{
  "n_layer": 10,
  "d_model": 128,
  "n_experts": 64,
  "experts_per_token": 4,
  "d_expert": 32,
  "d_shared_expert": 0,
  "activation": "swiglu",
  "moe_layers": [1, 2, 3, 4, 5, 6, 7, 8, 9],
  "router_score": "softmax",
  "normalize_top_k": false,
  "routed_scale": 1.0,
  "balance_loss": 0.00715,
  "balance_bias": false,
  "router_z_loss": 0.0001,
  "router_bias": true,
  "n_groups": 4,
  "groups_per_token": 2,
  "init_std_router": 0.0327,
  "lr_router": 0.0012,
  "vocab_size": 10326,
  "norm": "rmsnorm",
  "norm_eps": 1e-05,
  "tie_embeddings": false,
  "optimizer": "adamw",
  "lr": 0.00344,
  "beta1": 0.95,
  "beta2": 0.95,
  "grad_clip": 1.0,
  "batch_tokens": 131072,
  "seq_len": 1024,
  "train_tokens": 801500000,
  "steps": 6115,
  "dataset": "wikipedia_en"
}
Below are experts of layer 2 (counted from 0) of a mixture-of-experts language model. Rows are named router (the router's row for the expert), gate (a neuron's input weights, with its number), up (a neuron's input weights, with its number), down (a neuron's output weights, with its number) and show model dimensions 0-127. Each number is 200 + 20 x the weight over its row's rms, rounded and kept within 0 to 999.
After each expert's rows: "gets" lists some tokens that make up at least twice as much of what it gets as of all text; "mostly gets" lists some tokens that are sent to it at least half of the time. This comes from a sample of Wikipedia text that the model never trained on. Tokens count by the router's weight.

# expert 25
router,195,206,204,166,199,201,212,197,218,205,213,180,193,247,167,180,194,211,216,178,169,194,207,210,196,208,185,209,203,178,210,198,194,218,216,228,212,196,208,176,209,186,212,160,240,218,164,189,152,224,204,182,210,205,206,169,219,221,207,222,177,191,177,202,228,212,215,213,201,201,187,190,181,206,170,197,177,198,187,169,178,186,200,227,199,211,191,224,224,223,171,213,189,196,198,200,156,191,223,196,189,171,207,197,132,206,196,203,227,239,211,202,255,218,211,213,206,160,184,195,230,196,198,227,198,206,190,229
gate0,175,216,184,199,203,252,191,241,171,196,222,230,206,210,179,190,208,223,220,189,199,205,171,223,188,195,226,199,168,204,209,187,201,195,216,197,188,211,176,191,194,183,212,212,238,204,187,188,185,231,203,170,205,214,165,214,211,166,215,203,196,196,185,188,235,191,232,213,163,175,220,181,209,197,210,192,206,201,233,229,211,159,197,166,185,176,212,215,213,244,195,201,164,200,231,183,190,236,219,212,193,200,169,221,226,199,188,198,206,182,160,188,214,207,196,201,182,206,229,192,240,206,220,234,185,225,224,199
up0,191,225,233,240,179,185,202,250,198,225,211,204,211,192,190,207,180,186,214,184,208,171,170,178,216,222,199,164,198,170,165,215,237,179,226,225,192,207,202,191,231,204,205,187,199,184,196,207,215,154,231,210,210,205,231,206,221,205,216,194,203,225,193,182,216,189,159,233,171,214,191,177,157,162,193,209,215,218,225,208,217,194,187,186,226,212,190,213,202,184,185,201,190,230,208,228,223,186,177,192,208,192,189,184,216,184,218,207,200,156,213,210,207,184,170,207,215,188,194,208,222,199,170,207,158,162,206,209
down0,214,184,165,219,203,233,218,180,165,190,231,205,199,155,172,184,230,234,185,220,222,192,184,213,204,194,171,212,217,185,230,237,210,217,165,215,187,187,189,202,191,198,218,200,205,196,188,214,186,194,200,204,200,195,215,202,210,228,197,157,170,197,228,218,190,204,187,182,230,181,229,209,248,212,184,183,183,194,209,169,176,160,165,201,174,212,241,227,216,188,175,193,220,166,202,190,219,200,233,211,209,200,183,219,188,203,196,219,174,231,164,244,191,172,202,198,195,210,185,206,205,199,180,193,204,201,201,208
gets: " K", " St", "-", "1", " V", " S"
mostly gets: " St", " JPL", " K", "°", " Sk", " Ann"

# expert 19
router,206,208,203,172,228,195,214,192,254,167,208,182,190,237,146,173,175,213,210,179,192,200,200,214,166,209,212,219,187,171,216,189,177,245,220,219,218,164,214,216,193,171,225,170,230,224,180,189,187,159,227,174,183,213,184,182,178,219,213,201,197,182,195,189,216,218,222,226,214,195,204,194,182,206,176,176,172,186,207,171,194,186,220,190,200,219,181,230,210,201,198,200,202,222,194,206,210,217,211,178,222,188,200,180,164,209,213,164,184,199,223,219,215,215,213,188,214,172,174,207,226,187,193,180,215,213,221,220
gate0,191,188,209,199,197,218,185,200,204,170,158,220,175,224,200,200,190,205,173,213,176,177,245,208,206,198,227,211,202,214,218,203,202,202,204,223,237,226,169,205,223,164,205,158,205,194,151,234,188,214,183,207,219,191,196,239,168,213,224,188,216,189,219,183,216,169,209,222,220,250,201,216,171,179,212,180,188,202,207,194,211,208,161,211,174,186,202,221,197,198,213,202,216,197,191,201,172,230,208,213,190,151,225,183,221,207,195,162,207,190,242,173,211,190,183,209,208,181,203,199,189,198,168,212,205,182,212,224
up0,230,210,181,201,183,215,220,187,206,219,196,177,225,163,199,203,186,190,196,211,229,212,173,212,178,165,175,184,185,210,212,191,242,162,193,168,205,199,213,170,175,216,182,187,202,183,218,232,227,199,184,196,189,219,214,200,229,187,174,214,225,225,244,170,168,202,212,185,195,204,218,231,190,176,202,223,223,214,176,183,178,231,206,181,188,163,193,197,163,184,181,166,202,198,221,196,229,219,193,192,190,217,194,192,229,222,177,220,191,175,168,199,168,172,215,179,192,219,194,214,186,189,228,226,171,200,195,188
down0,199,206,211,171,198,217,193,195,192,205,224,197,209,166,168,170,215,213,238,196,174,223,211,193,193,210,201,217,198,170,194,211,195,179,154,201,195,201,208,211,229,180,216,167,181,201,181,184,208,184,206,218,227,216,216,218,157,216,213,170,192,229,195,222,196,186,193,182,197,207,230,215,222,169,215,192,208,206,187,179,198,233,175,179,173,221,197,212,208,185,221,215,223,177,198,238,160,199,182,215,220,199,177,200,249,220,242,215,221,206,201,165,184,220,182,197,194,196,195,224,169,222,153,165,176,215,210,203
gets: " ", "–", " and", " to", " when", "\n"
mostly gets: " when", " com", " said", " Peak", " Genus", " Coordinates"

# expert 60
router,163,180,176,159,201,191,208,185,211,185,196,157,184,225,180,180,170,211,200,195,195,182,216,202,169,212,183,212,213,174,191,184,165,225,194,235,219,165,192,193,229,194,186,164,210,206,168,193,197,208,208,214,176,196,195,184,181,205,220,222,188,202,199,198,238,192,226,193,193,197,215,182,201,226,175,196,175,157,195,197,201,217,217,204,233,237,200,208,233,202,185,233,210,188,190,218,193,198,200,226,213,179,221,194,170,198,203,149,192,226,192,209,219,177,191,180,241,157,168,204,219,223,229,184,216,204,208,206
gate0,208,160,215,191,199,214,203,217,206,223,216,222,204,211,227,224,175,257,201,226,213,185,207,178,188,190,213,206,234,205,184,215,230,187,187,215,178,195,174,172,203,228,208,167,168,197,170,227,204,197,235,220,220,193,201,184,172,186,225,191,196,190,205,169,218,181,216,145,175,182,189,208,182,231,201,221,198,179,206,180,198,189,223,195,188,238,212,161,178,183,202,182,200,215,211,191,216,223,213,192,216,176,202,212,204,182,191,217,175,222,211,144,195,183,236,200,188,159,211,210,192,199,201,195,198,186,168,205
up0,211,254,219,248,185,174,205,216,182,181,228,208,190,195,188,211,217,170,202,174,169,214,172,228,194,227,226,190,166,188,205,217,192,174,182,193,186,178,198,222,166,201,165,214,180,199,214,197,210,199,185,188,222,226,221,194,256,171,234,188,225,180,207,197,210,171,190,205,186,220,185,210,185,185,215,223,196,228,194,217,197,207,138,206,155,193,177,207,200,176,224,213,190,220,181,209,179,196,186,228,188,210,214,215,211,182,224,231,202,167,200,181,212,197,207,198,196,213,213,206,193,181,205,187,219,195,224,196
down0,228,184,167,192,159,216,210,199,212,169,195,191,190,204,192,218,179,202,203,179,180,176,179,174,239,205,195,193,226,218,221,207,196,208,253,203,178,214,238,199,181,180,190,226,231,181,198,179,172,210,170,204,184,194,191,244,219,240,216,199,221,196,224,220,178,208,182,172,183,187,230,189,179,203,173,204,186,231,192,204,181,234,237,162,168,201,211,171,183,226,197,205,214,212,209,196,186,196,229,193,211,204,202,195,184,205,209,160,228,241,187,223,200,211,198,194,200,204,182,191,217,204,167,216,224,177,210,204
gets: ",", " (", " M", " K", "2", " S"
mostly gets: " San", " Mor", " K", " God", " Lu", " Sur"

# expert 17
router,161,178,188,172,204,167,210,219,214,160,183,167,178,234,188,194,166,202,188,199,165,191,212,204,180,222,200,201,208,172,199,191,157,232,192,210,237,200,208,184,224,206,188,170,212,211,164,199,179,191,194,181,188,218,166,182,196,199,222,213,172,173,184,198,239,210,192,212,211,198,207,204,187,190,162,177,173,181,218,189,207,207,187,211,191,225,162,197,210,189,177,202,168,225,204,192,210,180,250,209,227,187,231,192,191,194,226,200,210,221,192,226,243,208,181,193,218,174,186,203,225,203,204,218,213,203,182,232
gate0,182,204,177,227,162,187,168,210,235,202,199,208,203,213,205,181,163,200,178,235,231,184,213,201,221,219,192,213,179,189,191,211,184,195,182,203,189,188,206,167,209,204,200,189,182,164,194,183,183,182,208,182,212,232,201,198,190,191,228,194,158,195,207,234,238,178,207,177,204,191,164,221,240,236,208,244,224,186,167,208,235,237,199,200,204,174,214,229,188,165,234,214,196,203,200,182,220,164,174,168,197,206,200,196,216,210,216,212,178,207,201,226,174,223,214,191,215,210,186,193,184,188,202,214,219,211,182,168
up0,238,197,247,218,217,170,237,181,170,218,192,177,196,194,152,229,217,213,220,208,198,188,191,200,189,196,179,179,202,207,202,160,160,181,205,211,229,211,175,210,183,196,241,203,197,211,195,212,253,206,237,216,194,212,206,219,196,200,200,191,219,197,240,192,186,190,221,188,188,223,224,215,163,160,212,191,188,236,192,184,160,188,190,202,185,192,204,205,198,212,185,184,221,245,215,216,179,220,185,178,176,191,207,179,213,193,187,222,224,192,184,183,202,175,191,200,180,192,193,212,184,211,171,189,177,200,230,181
down0,159,186,211,205,230,213,213,195,195,215,181,192,216,242,213,194,201,205,187,213,225,219,190,208,181,220,203,184,199,198,246,196,235,231,188,219,246,216,222,201,216,171,170,212,156,184,202,215,250,199,206,189,166,190,195,208,209,171,228,191,195,196,208,202,227,172,216,178,253,232,183,203,162,202,207,235,199,204,194,190,179,209,177,223,194,189,211,172,213,171,180,194,167,204,188,194,183,211,190,184,162,186,203,198,177,217,228,196,198,191,188,219,199,217,171,174,223,185,201,230,187,219,213,215,181,199,185,184
gets: "-", " (", "9", "is", " in", "0"
mostly gets: "is", "J", "-D", "-s", " Jo", "-c"

# expert 54
router,142,210,167,186,202,199,214,217,211,154,192,190,171,243,210,185,194,216,197,174,171,182,213,228,209,211,230,220,204,200,203,184,180,223,186,224,232,170,183,226,212,186,209,197,205,196,173,202,175,219,198,191,173,185,172,207,208,198,175,215,174,186,183,203,206,216,219,210,224,172,197,166,180,228,170,164,175,206,218,169,191,188,236,213,205,217,195,208,222,219,212,197,186,202,203,208,190,177,212,172,199,210,198,205,163,203,239,188,206,230,226,194,211,219,177,168,209,197,185,215,250,177,217,192,217,200,191,217
gate0,206,206,185,172,198,197,204,193,214,208,207,197,200,232,169,209,229,213,234,188,188,196,204,191,206,216,194,179,209,182,187,182,174,195,193,198,223,216,193,178,198,166,194,200,206,220,155,200,199,191,221,179,176,192,184,209,212,229,211,176,164,207,149,167,231,189,213,194,196,198,183,200,167,203,159,186,167,217,169,190,182,178,202,190,174,175,223,221,210,233,227,198,148,204,215,224,223,208,180,219,181,215,216,150,211,208,200,184,190,170,235,181,205,213,216,213,189,187,242,198,237,213,188,197,202,224,187,224
up0,212,208,204,234,183,229,195,214,178,213,215,215,231,150,227,231,224,205,203,224,236,221,194,178,226,173,180,198,202,226,178,217,223,154,192,184,171,232,178,194,170,220,212,220,176,175,199,227,225,218,191,202,239,182,201,213,223,196,191,199,231,209,217,189,173,202,189,201,176,212,202,202,210,177,227,214,217,223,188,219,200,221,180,175,188,200,214,177,173,187,206,179,201,195,210,203,227,212,186,201,185,209,189,236,239,202,199,231,209,192,166,186,187,198,194,217,194,233,203,179,160,206,207,226,175,178,213,183
down0,177,192,208,205,209,186,226,214,168,172,199,148,198,182,205,182,202,210,173,199,205,227,200,217,187,216,199,206,197,206,230,212,239,213,214,205,184,215,208,208,201,192,207,215,202,162,232,237,217,193,192,196,176,176,201,221,183,183,193,206,191,201,237,204,183,174,205,208,201,173,202,193,219,192,248,159,187,205,193,188,212,217,180,200,188,256,226,218,235,187,143,184,200,188,174,238,199,184,232,179,197,198,183,191,173,199,220,190,197,227,178,173,194,207,197,202,206,253,204,190,222,222,190,196,189,204,229,175
gets: " ", "%", "z", "on", "g", "D"
mostly gets: "%", " Boston", " Wilson", " Center", " Regiment", " Conservative"

# expert 31
router,177,197,195,154,204,175,203,199,223,179,220,177,169,247,187,156,178,193,206,159,184,190,226,226,161,220,202,200,212,200,208,195,205,227,209,226,248,194,170,206,211,179,196,183,249,206,189,188,165,173,199,219,174,193,182,208,187,210,218,200,169,179,188,196,221,201,186,202,194,211,201,206,173,204,192,184,162,192,208,164,194,191,184,222,202,226,192,213,210,190,198,221,187,211,187,220,205,179,214,178,200,177,198,189,186,164,177,191,180,208,223,192,216,191,198,182,215,175,165,207,243,216,209,213,227,174,177,224
gate1,199,174,176,213,202,214,183,252,188,234,220,198,155,185,199,175,199,184,190,184,184,227,213,184,204,198,192,181,206,220,211,225,200,215,229,182,219,230,177,219,201,196,223,175,210,167,237,188,183,198,196,210,207,170,246,183,194,183,198,218,204,197,206,215,208,210,204,152,239,214,155,208,188,198,217,217,214,207,195,210,180,216,195,181,218,191,245,194,189,194,178,218,226,209,218,199,207,230,215,204,164,198,169,211,208,232,218,179,204,176,200,184,211,180,217,201,213,212,177,220,163,255,184,197,204,210,191,202
up1,229,238,209,187,170,195,221,171,209,202,197,188,195,198,206,232,209,212,197,172,214,195,144,204,231,219,173,206,193,165,209,188,201,174,153,196,182,185,233,199,171,201,168,208,198,191,224,212,222,196,204,210,209,210,176,214,223,229,254,219,190,215,195,180,203,173,151,224,177,202,234,189,178,206,227,203,171,198,195,216,194,184,196,212,180,204,215,225,173,204,181,170,199,202,225,222,213,170,189,186,227,190,190,190,212,196,213,227,181,182,192,181,186,215,166,224,183,180,238,179,208,182,193,198,196,223,208,206
down1,192,214,227,169,197,154,204,188,206,190,204,230,210,208,181,234,196,176,178,189,225,199,219,209,195,228,207,220,203,117,207,200,171,247,177,231,189,181,169,209,179,188,214,242,199,211,178,190,231,211,190,224,184,185,185,216,225,191,214,192,193,203,194,172,200,230,163,184,206,210,189,197,186,247,189,194,173,200,210,202,214,195,224,183,206,221,155,199,209,207,238,222,192,199,200,210,199,165,228,190,182,213,209,182,211,227,199,199,203,187,210,223,185,222,193,211,193,180,205,183,209,209,174,191,196,218,183,190
gets: " ", "\n\n", "–", "\n", ")\n\n", " |\n\n"
mostly gets: ")\n\n", "\n\n", "–", ";\n\n", "|---|---|---|---|\n", " |\n\n"

# expert 27
router,137,198,190,189,199,190,214,204,224,187,182,196,186,247,187,149,180,220,199,170,201,213,208,213,167,201,185,215,208,196,186,185,177,232,215,229,236,188,204,229,216,181,222,193,215,211,178,198,156,180,217,182,190,213,188,212,195,209,195,201,177,192,214,191,232,211,196,198,171,173,210,165,194,199,194,212,174,206,212,191,170,190,223,229,222,219,216,235,211,203,195,217,167,200,211,211,186,187,205,163,204,194,206,188,167,210,230,176,207,233,259,223,222,198,166,175,215,184,191,211,198,201,204,186,209,215,205,213
gate0,166,171,216,186,182,192,159,212,194,178,248,211,221,195,238,196,202,234,181,187,214,179,202,193,204,213,204,195,221,204,210,167,152,226,169,192,200,201,196,224,231,196,169,208,197,199,179,175,230,200,227,196,155,221,178,178,176,234,185,215,190,194,195,186,191,198,173,155,208,189,210,214,196,230,222,219,221,176,177,221,180,185,214,207,222,210,183,214,198,184,207,192,182,221,196,220,226,208,221,227,222,231,209,191,208,228,198,222,209,214,231,179,200,200,188,209,192,179,238,173,182,192,187,207,228,181,193,218
up0,212,226,206,211,198,195,203,242,184,225,207,211,181,186,196,247,196,212,219,193,193,210,154,173,185,174,208,214,230,209,182,223,208,153,210,189,217,205,183,177,217,203,205,217,193,182,223,219,257,188,202,201,196,199,195,202,197,219,212,211,180,225,217,192,228,179,224,201,213,222,203,205,189,170,211,200,177,173,209,207,203,209,195,215,200,224,176,153,179,190,207,169,209,184,211,194,190,218,180,200,155,180,189,222,262,174,180,196,191,187,185,176,198,208,148,207,177,210,194,212,198,179,220,190,209,210,242,195
down0,237,209,194,190,196,173,205,200,196,209,218,225,169,139,199,233,192,187,214,182,210,198,194,170,210,210,228,235,210,180,198,184,184,191,197,238,194,158,206,216,188,228,163,239,223,199,226,187,188,208,204,222,229,205,184,179,221,188,220,213,209,208,200,210,176,202,215,190,183,203,215,183,215,192,191,187,164,194,214,213,211,208,202,211,192,216,219,163,145,206,174,207,198,184,221,162,179,197,186,215,198,223,190,177,193,232,181,158,232,227,185,186,228,185,209,215,201,185,213,176,210,238,202,217,190,212,213,185
gets: "5", " New", "6", "est", "8", "3"
mostly gets: " New", " St", "est", "now", "ically", " Labor"

# expert 50
router,177,195,181,168,193,179,196,184,222,181,222,187,184,241,172,163,185,193,218,196,187,193,221,221,177,203,213,204,188,190,222,211,168,235,203,214,230,194,198,197,212,190,204,184,213,204,190,184,181,182,207,198,172,213,201,189,200,205,195,202,191,172,182,192,237,217,195,209,214,217,196,175,178,212,155,176,158,195,217,167,193,178,231,238,217,211,173,224,256,188,190,224,200,205,176,222,171,193,203,192,207,197,201,188,137,205,205,159,190,212,236,190,225,211,204,189,216,177,174,185,222,209,207,194,218,220,204,223
gate0,217,196,193,194,203,208,213,202,212,220,215,210,194,201,203,215,220,185,224,225,207,170,159,214,204,184,178,183,198,171,224,167,212,212,166,228,169,178,198,205,236,209,213,201,208,215,208,194,264,184,218,189,172,207,198,173,206,191,178,214,191,198,213,177,204,212,258,194,227,197,210,207,170,212,145,182,171,175,214,190,187,211,210,195,227,184,178,205,192,179,194,216,182,196,194,209,162,228,192,219,200,211,217,173,202,218,232,222,198,197,186,213,179,200,195,166,194,189,159,182,169,199,199,190,165,209,238,186
up0,168,179,174,215,196,206,189,181,178,188,228,212,185,207,201,153,177,208,217,201,213,215,216,222,259,204,208,228,191,152,221,202,178,210,193,224,236,199,174,215,192,187,214,195,212,192,188,192,232,195,207,179,218,197,207,222,199,210,185,204,200,197,198,210,201,220,201,210,202,179,170,172,223,211,198,224,185,199,190,210,150,189,216,171,182,206,205,201,205,184,214,195,189,174,157,210,183,172,210,222,143,192,223,201,213,221,257,163,176,220,202,233,200,185,218,203,183,175,194,201,205,201,201,219,187,209,228,177
down0,210,193,223,241,175,171,224,248,193,168,176,179,212,181,207,228,219,197,181,185,227,227,181,205,158,209,196,189,199,230,201,198,225,213,206,173,224,222,216,212,181,202,193,196,180,183,184,207,184,189,216,202,191,206,193,190,252,177,207,203,185,217,199,197,176,205,205,181,198,174,181,217,186,164,215,170,193,200,172,168,175,193,180,179,210,214,196,217,192,224,203,205,181,182,229,219,187,215,216,212,210,188,184,209,224,166,162,187,265,211,195,183,204,190,218,160,204,190,214,218,244,197,206,220,211,191,205,206
gets: ",", "),", "4", ".,", "\",", "th"
mostly gets: ",", "),", ".,", "\",", "},", " Bell"

# expert 6
router,176,211,190,187,205,155,181,205,230,191,211,196,174,226,159,206,195,192,209,203,183,168,204,195,183,240,229,198,212,172,191,164,181,212,194,211,225,166,195,189,226,189,195,175,223,237,169,189,172,202,199,187,196,205,189,160,190,199,225,198,177,210,198,194,214,216,229,193,208,202,189,168,181,235,186,205,169,172,205,180,216,203,207,224,220,217,212,201,247,181,203,182,212,202,196,190,209,157,238,194,212,193,238,183,179,183,217,181,188,215,202,193,209,227,187,198,234,184,212,223,226,196,170,177,234,180,183,213
gate0,181,214,185,205,209,193,179,197,227,204,216,192,195,180,197,198,208,173,193,185,197,214,188,176,191,203,218,230,174,181,168,185,203,229,211,203,194,206,184,183,242,188,160,169,176,192,188,234,216,193,215,214,182,194,170,154,213,172,198,233,176,223,222,151,188,203,230,210,199,168,230,245,202,234,190,168,173,199,202,190,197,248,195,200,184,196,190,197,217,193,159,184,178,198,202,182,220,201,197,216,187,209,218,197,212,193,230,209,187,182,197,192,182,193,192,226,221,176,196,249,188,184,226,186,169,185,213,178
up0,186,225,242,197,161,198,187,227,216,237,183,203,227,190,213,187,203,220,189,202,191,203,193,208,213,188,182,201,202,172,180,227,189,217,229,180,209,200,211,218,220,179,194,196,202,239,198,231,192,195,213,181,199,206,209,217,184,254,183,205,186,221,201,201,171,193,181,218,190,160,155,190,180,202,193,228,197,277,186,216,184,206,214,248,202,217,208,197,208,208,203,192,189,222,159,198,213,204,183,202,222,175,203,168,215,194,207,204,235,190,188,189,203,182,178,181,212,155,184,183,186,219,173,210,193,215,209,185
down0,209,168,170,226,239,193,189,206,171,193,248,187,177,235,201,221,176,188,212,194,192,197,214,183,197,198,183,201,207,214,203,170,213,173,179,208,219,162,184,215,174,233,197,179,204,169,185,198,201,210,217,228,197,189,192,204,218,203,204,182,166,170,200,211,242,185,206,167,185,227,224,231,244,188,227,199,168,162,210,216,213,219,182,172,230,192,226,208,200,195,175,178,213,204,184,209,181,216,223,211,173,177,196,207,209,190,237,195,208,195,198,167,198,217,198,217,177,203,232,191,213,223,218,226,221,201,166,201
gets: " \"", " film", ".\n\n", " is", " of", " |\n"
mostly gets: " film", " work", " show", " book", " song", " published"

# expert 4
router,187,192,168,157,233,183,234,187,221,140,204,154,200,231,189,177,159,210,209,150,152,200,213,221,186,206,206,207,203,180,219,204,176,228,211,221,221,199,199,202,204,190,214,197,228,221,190,195,193,176,212,224,177,203,193,191,181,219,199,206,190,158,186,210,208,195,216,225,200,188,185,170,181,197,199,181,173,190,191,190,203,191,218,229,232,238,193,211,220,199,196,207,232,177,202,211,185,186,217,202,228,203,204,208,174,183,221,161,188,211,214,197,224,214,197,175,207,193,153,202,220,196,199,178,219,203,186,204
gate0,160,188,195,179,190,201,232,182,190,135,200,175,201,226,186,184,180,176,192,200,183,203,201,181,180,194,218,227,210,186,207,194,188,223,240,223,189,213,217,187,186,196,211,208,207,189,214,197,183,190,205,205,218,227,189,187,183,207,176,232,208,182,139,229,214,207,178,203,224,172,207,194,222,219,214,196,181,215,182,188,209,204,207,271,224,206,188,226,208,203,227,182,191,180,186,169,200,177,196,202,237,189,177,207,192,197,193,189,184,186,203,184,217,198,208,181,179,174,195,241,185,188,205,173,233,171,191,171
up0,203,186,209,205,205,210,191,192,208,185,176,188,207,172,206,229,202,204,179,190,175,245,174,164,228,175,193,211,209,223,202,243,210,171,223,204,174,227,202,168,197,189,213,231,190,191,238,230,224,191,207,173,208,217,220,196,223,205,174,205,240,203,224,176,181,191,208,196,195,223,182,191,215,179,212,214,209,207,174,230,182,221,175,230,201,181,226,183,179,199,228,176,225,214,197,221,199,197,159,222,186,215,197,202,218,211,169,192,219,223,175,190,179,198,181,183,188,211,192,214,166,178,231,159,225,163,207,188
down0,188,211,206,200,204,196,169,220,189,206,206,176,225,215,191,182,207,198,204,206,179,204,177,237,173,191,203,181,190,180,188,210,196,196,195,220,204,225,195,196,195,222,199,176,155,180,193,227,220,203,193,197,191,197,195,208,206,201,254,181,259,183,201,154,209,184,157,165,176,189,182,243,194,170,246,193,161,197,212,208,181,207,203,185,216,188,208,152,207,199,195,204,194,218,225,193,210,206,176,193,195,191,247,206,238,177,190,222,207,207,210,196,180,208,230,198,223,176,215,227,200,217,231,180,184,224,212,223
gets: " ", "1", " was", "8", "6", "7"
mostly gets: " James", "iet", " Jean", " Thomas", " Peter", "ius"

# expert 45
router,171,214,184,169,190,208,202,218,229,161,224,167,183,234,184,165,156,182,206,170,176,204,205,188,193,214,202,215,207,186,221,179,180,226,201,242,218,193,191,214,192,192,226,180,235,200,191,190,183,171,210,208,166,190,203,179,189,200,195,169,179,169,205,191,218,207,200,233,211,188,177,192,202,211,212,206,194,156,228,191,204,183,223,253,205,205,193,196,218,222,202,195,207,187,202,227,201,194,212,201,209,202,201,187,173,182,213,169,165,241,215,205,229,185,203,174,240,197,186,211,226,242,197,173,222,189,208,202
gate0,171,175,205,205,199,194,217,222,211,182,181,181,187,203,216,197,190,214,181,206,194,191,199,208,195,198,245,237,174,233,203,196,189,178,184,214,200,231,164,217,173,183,165,210,206,201,209,229,206,241,188,175,204,195,198,191,239,163,186,206,185,208,168,209,183,194,199,186,183,198,204,180,206,221,179,212,207,186,164,224,190,174,169,202,169,183,189,170,200,191,252,202,195,212,203,217,181,185,164,223,234,236,236,183,187,212,191,183,235,222,204,181,207,181,173,210,215,178,188,225,196,186,198,181,206,158,226,184
up0,265,190,194,189,176,211,195,175,188,200,241,193,242,178,190,208,163,206,222,202,172,188,189,188,217,175,164,181,202,207,198,171,204,175,224,155,221,202,219,204,244,210,240,215,199,187,219,182,229,178,227,211,234,197,228,184,203,188,217,169,230,186,210,231,188,188,213,197,204,203,195,246,236,204,230,207,222,211,202,192,207,189,204,186,250,216,188,179,211,190,199,203,196,214,215,194,207,215,209,206,223,183,224,199,202,206,212,229,180,198,181,193,202,196,203,208,189,240,189,189,185,223,190,218,190,180,188,183
down0,185,196,230,191,193,190,205,180,229,187,182,169,240,235,205,187,219,216,199,203,191,210,182,175,171,205,180,212,214,222,171,198,194,207,162,197,181,194,224,209,184,196,229,216,209,182,205,215,181,226,201,192,204,206,199,208,216,170,208,222,144,171,179,215,196,197,200,220,272,236,216,188,185,156,199,228,210,211,207,203,190,192,197,233,198,157,205,192,176,191,200,213,212,218,203,197,177,166,203,235,217,186,177,214,215,175,194,198,210,186,214,200,213,196,178,185,163,156,197,204,212,211,226,182,220,213,223,208
gets: "2", "st", "6", "5", "3", "ab"
mostly gets: "ab", "ond", "ast", "st", " will", " would"

# expert 28
router,184,185,194,185,238,177,238,202,209,157,197,173,186,238,198,182,146,216,218,178,180,159,202,216,180,208,185,184,185,175,225,195,172,217,194,204,219,200,198,212,237,165,209,188,252,220,191,182,180,164,205,179,164,192,184,196,174,187,215,183,185,180,198,211,225,201,194,201,213,206,208,182,171,194,193,168,184,193,202,195,197,194,218,234,199,201,189,213,234,203,197,193,208,211,180,214,186,184,222,178,233,205,223,184,194,192,212,156,202,217,229,201,223,212,200,179,197,203,162,201,237,210,176,208,228,194,187,211
gate0,218,190,197,209,206,201,184,164,224,173,176,191,186,221,218,165,178,198,198,227,278,175,190,212,150,185,156,166,191,213,196,181,209,219,178,218,199,210,225,207,233,203,237,222,189,229,183,181,197,222,220,198,205,203,148,199,201,205,164,203,210,211,214,209,206,209,212,218,200,232,229,195,190,192,203,192,194,219,199,227,179,182,190,202,198,187,191,192,202,174,165,178,189,200,164,213,213,220,203,221,208,166,211,207,193,214,207,234,199,188,178,183,211,190,196,204,192,205,214,173,201,200,193,240,189,234,212,190
up0,173,205,210,167,185,214,170,230,217,265,218,198,206,182,185,182,193,186,171,200,159,245,195,200,203,239,196,188,206,177,219,209,188,188,223,172,205,197,198,211,193,218,183,204,176,202,200,180,214,219,175,209,243,167,233,189,218,194,184,196,198,227,195,194,179,172,157,182,226,188,178,211,169,190,194,190,204,185,217,196,193,214,201,197,197,214,190,199,169,213,170,216,197,205,219,170,198,184,197,176,164,189,205,167,226,222,218,216,225,190,219,210,209,223,188,185,209,199,187,263,187,205,190,200,176,221,202,196
down0,183,187,202,191,172,234,210,201,191,205,204,180,190,167,210,196,157,198,215,182,202,199,197,205,193,205,220,199,237,180,179,195,178,212,188,187,221,202,196,184,195,198,226,232,217,191,192,227,236,214,179,217,197,224,190,174,234,214,207,181,178,211,189,201,231,174,194,211,230,176,229,196,185,158,182,189,206,190,161,193,162,238,209,209,206,233,189,204,172,157,162,187,159,211,222,223,211,174,236,231,192,229,216,201,176,191,199,204,202,206,208,248,221,228,177,205,183,183,211,195,200,226,202,218,222,197,205,185
gets: "9", "0", " of", "==", "8", " in"
mostly gets: "==", " of", " Ph", "===", " Mack", " up"